Below are experts of layer 9 (counted from 0) of a mixture-of-experts language model. Rows are named router (the router's row for the expert), gate (a neuron's input weights, with its number), up (a neuron's input weights, with its number) and show model dimensions 0-127. Each number is 128 + 24 x the weight over its row's rms, rounded and kept within 0 to 255. Numbers have three digits each.
Before each expert's rows: "mostly gets" lists some tokens that are sent to it at least half of the time. This comes from a sample of Wikipedia text that the model never trained on.

# expert 4
mostly gets: "s.", ").", ".", " John", "y.", "ed."
router:118087134070113160094144147151162117128132155107134170116151145119102169145137123142136136179168093133143160140155143118127134113154126166115115124149127146126124138116122143145157069142114117132111152087118119102107142153156105123125160124101105135116074151144098095116127169080136145152147103119100150128148126073156164160093150119102152135173099122106125102133099136136077139101129
gate0:110090123145110097106177101149096103117137130127108138113114147114122159141090174122123144092176132148111135135135158096154099093124153133125145115121194124115141142106118147142127119161105151132122159183141112166167123093118125091119147134124081112154106131138108142109125188126141133133133093100105126122149160134121130163114140092156198147089128143150124105098145124103105162106137
up0:176134104127146131124123121099130121135117148113072107111089133163109113108169141100166125140098145149149125093148151177110114127178123135127087141159114133184175107101158136119130160167133109116102130125148181147127111084130148134137080127101168113135148110144175148136096154124127116081127127132136142097135139147125132090179140120120111162127120143123122101162118130132161107165153
gate1:131115062134136152117137114171150095113116136138098126112122115154173149160151188096131122146136131137144154135147148166143140152107137101117110134128082150128176118094163157166137088073120164150125125154100116163118141102103081133112118143170124144163127130141165149128121160085141155148152093142111150083117117115122140175138108082128109126160114124112148129112126131150127102133113
up1:109153154128123144139156096113179141154111122164129104134122106137162155099113154119133146103173116121116142113107142192094128156150118121100164105168147140122105139100137144137127136110171120111171125120108096169129124141132133115164153118143117138127142174164093142159141140113101146085124118113131111163134189113146126076115083149137159137074156078124114143123157153111101128129136
gate2:128151163123128135116163113128118157173153148094105074115121137080125133105145138107144140143153122156099114147115141171141123132102155161106081058142132164110088137145100134109085100147129157114161143140138146147150108137081142172126144143116135104133152108090113118124129165108118138148125148124108110085128151116123178127113149147132149152172155168170123127166083117105129129106143
up2:127151134177158127151148133119064122090128125068125120131119106109133150122087136126115103106091168088117090125114107135083124088193153124119139147132140120197131147107151131139097143162123106166138149170124135131116197132122123105140112128097145115141133129142113146103133112139105121135106122113154149120142089107135075143179120133084138133115136104126112100119117115120138158149103
gate3:091167119110125107151166099128142130101101142157143146120155077143110132136144141073126120154123094141128136121120103091129122135094140129137114098138135129135179136113099124095129143157121135124086132157125132114147114170139107066171111068129103123149143121150142145094108157090155122151110132159128130149073100137126141160187160146124123126146131104154122084116109127104086139102085
up3:126148136192105179155162103150167192150127123136130143125158109100109167124114094108165134104151143141134135145101126091140089144080101148120104170122116115160119130104081148122143160151128148155136077145156130151138133155099150149147095135124130097097164089133112122128143153173124114135143117150160135099126124099114131125126123116105128151116132084163077146134112097130146113112148
gate4:123114141118140096100089118051140098095145128124127149157126095125082133141120173141116123139106116130147149102135113099135127112140101154160131123126122139132157122132093136177089094146101105134121198121114166164125114122163121122127096137137117132129108130082089121113166144116099119132154167189100139098171100139083132126122141135134134128126111106126086116140083115152083108124142
up4:079117129135109122092110115105111084151163119159136100123148139135115133161066114167149105125164121153126125122102122129127142132142146151121144141159149171177105159103136128149186129094137158137068150105157065138135109114135090101176158129117124125135099121106124105108118125086111108112139121122161145120128126141131119110163132101131161128179151137142130116137145126081114119099080
gate5:150138127088163116119119085155128106152094129154139134124116121179093167149087090128133085112128137168132103136136130161174110137113129131130106131158130147091120091174162114129117127138121145103137144144123108115141123163113170082133141124152129129101138108165163150145104136136159095115133144090125134098119141134139160138187097152125110066143150177105136089167141102142131135135166
up5:131133163106151153124118119082118136107120141113106142135135150149102167138135113074100125114130169131131114112106157132118150125126146136093078124194134138110113114140114124138144118125143106122134122089119151102150103111102154120127108129196141144129155123132089153133075121117106126116153136118163117106097089156126190108145125150149173125144174148111109104114163086128188120111084
gate6:124137137126115187168095098097132124119106114100127188084170108120131142148111120102100084141122105147143136126101173167134086151111152146126112116137143163147091107121096120106149078132120151129086127113159142107102092134134103071105124099188132114136134104116116118145133158109108133132118099098114129116100113146082155137152171123105140125093128124128128155151146101127105095146115
up6:160141113077130140143124116124120119085164094121187144158143150108124149124077129123147127124091165174145117119126136160160090122125116073138110144123132127114114114148150141138128151135141101122131070141122120175110125128126140151148091095144152152123136145129137186107144149124081143131077071149150090100149152155121102119095123114137154141123138117133121104120157134121105182120090
gate7:155109085153105149111117105176144132106119114125129123080101144129143116169113092166109164130146117126135171156152121150135115135117121133144125147100079133117167095142124118151121142150137115144134157112083107130169132127150126170060132187115111131133120097151095134166145128108138135145133071130087169140110121134083172117093131083143129119120130083146125141139113161128130124164139
up7:164137098076119130081145103147149139055169135164127138135125137121122141165129108141143167104141108138174154100091157122125114122097105108158101142130119145110121105130118138176157105137124122153098126100121136160141116179118136124100118140112133143099123110098100129142161174112111160069145156140158124131110123132104135105059133165136101136175114115138116095121130096138119141107120

# expert 5
mostly gets: " med", " wh", " World", " South", " during", " American"
router:124123093120120145126131133164158132147134116162129108147145168087156104092120130153125131141112081127162122171151141127150127113174075082138143136147140123128108131125091114148114149135099114116151185149149173132124095116157142144091122165098084159119139155136125117126096098166113083132145139111167118148090092092106135079121124139101145154088102115137157090157136133137142138119152
gate0:137111118126104118113094107122152099146142121144144163093121123131123131114147163092076113144136109118173108120165192086143145106175131123134116154156113162097111138154133095128149109151121153085113138126100163142130122120115094138098122124134100143147154137081154101141110119109120103130135107128150128138142110150120123165171050106125111116137175130142126118134150085171170085138155
up0:145115151108124139163144130137106108152122139174165109160099122128138120145133166136156130145122151127125092119123120151133103113095136081099126114136144107127176117122141193090127180162145101124113106100102113132110067081159103118140107107130078123122146103153178143133108176137135124135148138093095160115125154162130105115127125144148102138139107127169123117139142086067119160126115
gate1:116100164186151111094087159158143120111117107157105117159118124115123125070128134122141137122093110108121111102130160116112117100131108162137103150117109086136098090075126111138076176091107077133127086150137133139091130145125145122144112107112139096143128130149102118123177117130123126097098130138131094115146104099106112139101134144152115085088164142101108083133121110101130153105156
up1:130105080159108077116122112157150143108149123154097118124114117139116096106141112118171138094159151132129146132131137160130174130147143105123109102148143121131127121082049148149158127128081129158141124175168134167106130095092149124136111073123112099119139141136117137121159105132143101097135154081135091115106112148132150142118127147118054111125138121171147150147117146144149158136140
gate2:156122115117151160119128107114133136090138145113120104120116107147141124101098130128144129163081106143099134169125118158136142134128112148136137135177124074140117110119086152153107118108130097114114142127129148129146084138105158145064112141120111155151146149100148114118126119214084171136147116137094130118126099115157147100118166112183120098121131122145163145093128112101074162107102
up2:123136143104146117161141130119156150148157142040141092155125127142095129164164143134143113132136136137086166085130131135132109122111139129134159135077122167175140153115143103160115158137134154118158116085139154129112148106147122144154106139114114081079130116138066109111146147094107146092112128155128121090127126107144113109089129134131190137149112173110113133115117141118132112166130
gate3:141119136105161129133145151098120117104131112127130121139118127078143150135108170125149114113112104152140108132081157141182104116152109126115130093146140108131114099111150134129099146131123172138171130138130129111102063130086106089114124105155124109122100090120173122085153130128120071114167131138088121118122120087125142129142096086091088167096129160143154121117138089174101134086132
up3:101124179145077096140171120131147119132134128121091129144161122164139149112115133095133088113099133159118111135136125124109107086135107128119124106120093143114113156142098096126106132099198119139113149115180155126114142156119115185122150106128137072158123105149147161139116155130079165103105097106136128117094135122129105116133151195100125145133155156129100112129166119090124100135130
gate4:105116118101106141106149134131153172156142161115132084162132122143112157132088130111134092117078089123134180123122129107140118166124112119092138141161145114169152165101092168138154149122103131119155157127091118125105142101160121199136136109139164171145183140117113121099128114122164117090126129110117132086148114114132126103138115136139142125090141103144168149126125163073105126110135
up4:132144143092159071153115132105170085087108112125126126106139141145150120141127121103118141126123104131162153108152152113121116139116125115138122145127175187137142126124103121087088117094118160163101109109133157142133053120090139097140133129102095133125132137175132117133119136122137152146141117060182146090139109143125151129133131132127132158134118162138163101145087067127124097158121
gate5:112142127167113138103153139120141139123149094153095112144154128094162113127140138121118131170126154134150126134116091109144166153111101149139125127152152194156140159129138091110127126122112173129133123152120131083184148096132126093128127135109145186123118150089151142126126124108121139164152160171142093138084173177117151122096133097142151113111140133147182085171147146102108132125113
up5:156106105138126149151145129133105178114108150175113142131138113124131115132090158120141154141097157198138151129094088093128160148147128076161142143105151133151088121103151125122117118087126160116090108119139189130139134108110132128098142110139118167150087116087151111125076115166121118150101135131096157129125114143147132120088135139119108060098139128129108112108111162104113128116104
gate6:147136162105112100119132116133131116109129099175131178126096120045144116139134118137135085148130088115149089152134137134112154166163148130112114118121153114131114157132152141144129112089079146076138146110156152164125137133152073167118113132188079133165119114108142102101134126118119139136120122132129085101131102150145158147136113080099164110102155126100159132135123152144125120108124
up6:150096139127120142131148158145115139144161116112143120148156168138123142090134125113115126104129153126089131136107150131144152076125112119113137111161157128154094092082102120149097073120165082144118160137114094142165159093100155088126120121145144138105186088166135133192127123148088103141136132163161123140175122152122143123087110159125098158138101148107135151128128114140107147129152
gate7:156127039107089108098114126118146122109106103130123168090145124128101123084124151136148119108073096122105105190154127120141122124122088102170157134131128133143131122122113129107118114137138145116127111115082124149165129095145138124135132131146124135141078182128128148130119153172119135160087148131162134101082141140110130133127106106123095130145119140123138074121136175128097110140181
up7:135128131176151154117097131117139148166103155094136166141134135151132160088123118117113126105152115162145091106132122082064125088177153122147112119099143141155088153129125097136125173107073168151108126111090136130139152143145076152123135109105109160113122113110142127107113146145144096169139132128120080154133146151064139138135128147123109126144145146126092131138134123109080122117094

# expert 11
mostly gets: " ex", " Y", " de", " ", " y", " me"
router:140152168117119111134163103121146149140165121168092155163117129111097120118173147148125121160154150128159099118104156138126085168143125145135104144131111118144113120146147118105146116138112154103109155099177132124136124122113118137124123147138159140144089142103098118170155123074121150198109123145128097121155106096124162116126181170127108086186159136137081143120120080112113134136136
gate0:142111084147158092123154132118120116186138137160142126129122197102104126119100112171119171098101082146182131086140161151141099171122135136141113128108141128141141123131092125136133117169099145132154145126132144159136096175088127153098111143104113159133112095148097120143117122127100100131105131169112148168156152137152127131149090154156122108164109080131136102146107118149118143141153
up0:079126129136136135147110130118145165120119095065126140118110169077129110146112119146101127154168122107148131201150123122130161132165149118079147143083117122111157158101144177109118106096104116130103140089143138132143105144130144116111123111118107152127123144143166139146115070128142142111099134088155120091115143164104126171108146155126147112157111158120159126089133122155117141099166
gate1:093143111097142079134123126120154097105151149104134167152118137115128124177181134150055116150140097147134137190122159113097118142116122139141151155138099160145133152106107132119112127094168115086102136117158127110123097118118135168102137124113141134095145133141124101132156156125126140136106138177144176123128102096083113142160148125152132120162098109114120110157126115102142115162186
up1:119141132179170139119119102103132132162144079092145089137123121145154118097124088114097123166129138151145070115124130138183107138115147135111133124156084107074121143145129183110120153129118136135101121173119125148139087127133157139137127134140153095155089131145148101099140123129116153153099146113113095151080112128129139120106129134159123181099121089151109127073136102160123135168125
gate2:106096162118161120149145115127140132125148089129108166146127122122092129107147176150145149125110123117106151120099158168135122119103145104136135137138186083148084161136138165142102168109136144151112185126107117131146138092134110142147116146166105126125138094175159128151114125120097131136121094151107072173127133090123126172121118109151163123130111106135099139121136128165135185122073
up2:144142165119114115115138114110171136129105107086137158106114136129124118205138134126136124112153135124068107130104151129110156075134103175072134135133109108134139134133123104103138097127154131121105130132096098170117098068113117113125151146150100116111159129134118100103165141126112127095167085118140123169155135163151121107147150127089131089135131061120103101131121107145108112106112
gate3:090145095154126118149113102121095145163119110144095111150178109114093127087136120125117154118093121152125105106159104150117100164120099118128108103173110146118139152129109125093134147128111151088109087100111104098104108167173112112141129181129118153134128121152129124130138152149137147127087135105111131181115122096166082149129125140143087093133158164066123118123117097101101113159139
up3:088137117102084145113142106151118110154152088119156153161108151107091133126126108124128136148159136116129130128140115132142106086134166144130121113108120118118113154102078140141126147171106105110102141160126065143083109101133130127089143148080115130149157139127119142113142160126142128135126167156116123171075139091170154138159132167117153115114100114110187102134123136086183136138154
gate4:148110133099093129080125065149141097149149079117156093112137141152122152153091174075148148152103121132126132144154165104110128113136160139139095125123126156121128126128144164135133111110141122146102090160122123094143155147150113126153148107125186142144118104135102127141071126147109147087107133123131141079138173128107153107126166149101146120134128130075097101135158106118106170130133
up4:140120083136092115071107123097121149090086066137119086089098108092114113174172141114132140117123151142104117114151125110130130110160093169158121131115129135122156109125102118123112152110165079132132157127148090111155123102200130116098165114125109107109113124115155100134084151124132153144149142157141118124141149124152116139151131112135125158097172103117117154095126117108137160151137
gate5:096117155119139170138123130081160122167164165126139125091107161160119115113153138133134077127136138145124108110138126142115102068112125132101126089114142129097154142084106115128116094146141161118136072131190117155128119125153121104076123135132144103103116136113120134159145146142128135174114080139102109139066108098116101138124103104172127163145173108130140129137130157159134105134141
up5:129102151092131118083147138100160111159158093137133139101128168120178109097106116163147129149125153113094140117073134125124119139115133163101072079147153115125136158099127117114151090117143121135127098104171145130098123136086114138090096172159160088086079136098118087145101111115129142137134101144141148166090119153137127136151142135162146123150136151114098118107133150136143139153133
gate6:166132122116113099151112107100140112081200156091118171118151125110147141172117109145123161121111107172150109130116158145119108117157121177143141132130155085128118101087073148127142143121148129126146162150158132149131104111119171129135144130129119113174141167149148121105131119134085116143164154105146094154116142126120138151107186093101169119129116124127152125117126095155151106117087
up6:127121092104119123118117112147118099103103152120161124123135135154128157138143113133155129077157101102097110111084138156074130116089114135145108130151108146117146151197110108118108176135105158138128128105113158108162088119090158139153113113188118167169116129127087156115115086114150094124159149142157151138102142147092113133130083100150109141118111126134128152174112146105145137141098
gate7:093192204148109120114100091109151166092140122116152149165082123111131133129137130134142117131156101092087088111104102109148128137128093157131101089162128114159130118120140106091121158129131152109135154129112151124146131100129187131125119137138134150111131153126113111159105153110149151105129135136107127161131092117106130107083070112104185098109165136143140134112106140127114143111101
up7:172144173143177105076131098104126118100172104133131100103151112111167077125162125109086116099105142127089150083143160135131099101150140150098099148130100123075111131098086129137127139142161117128094149148146158178119081128157105130102157129113089108109136133127118116149078120111133136143141127146138140128148094162128131127139112115144116150098136105122138137122142170136153149170132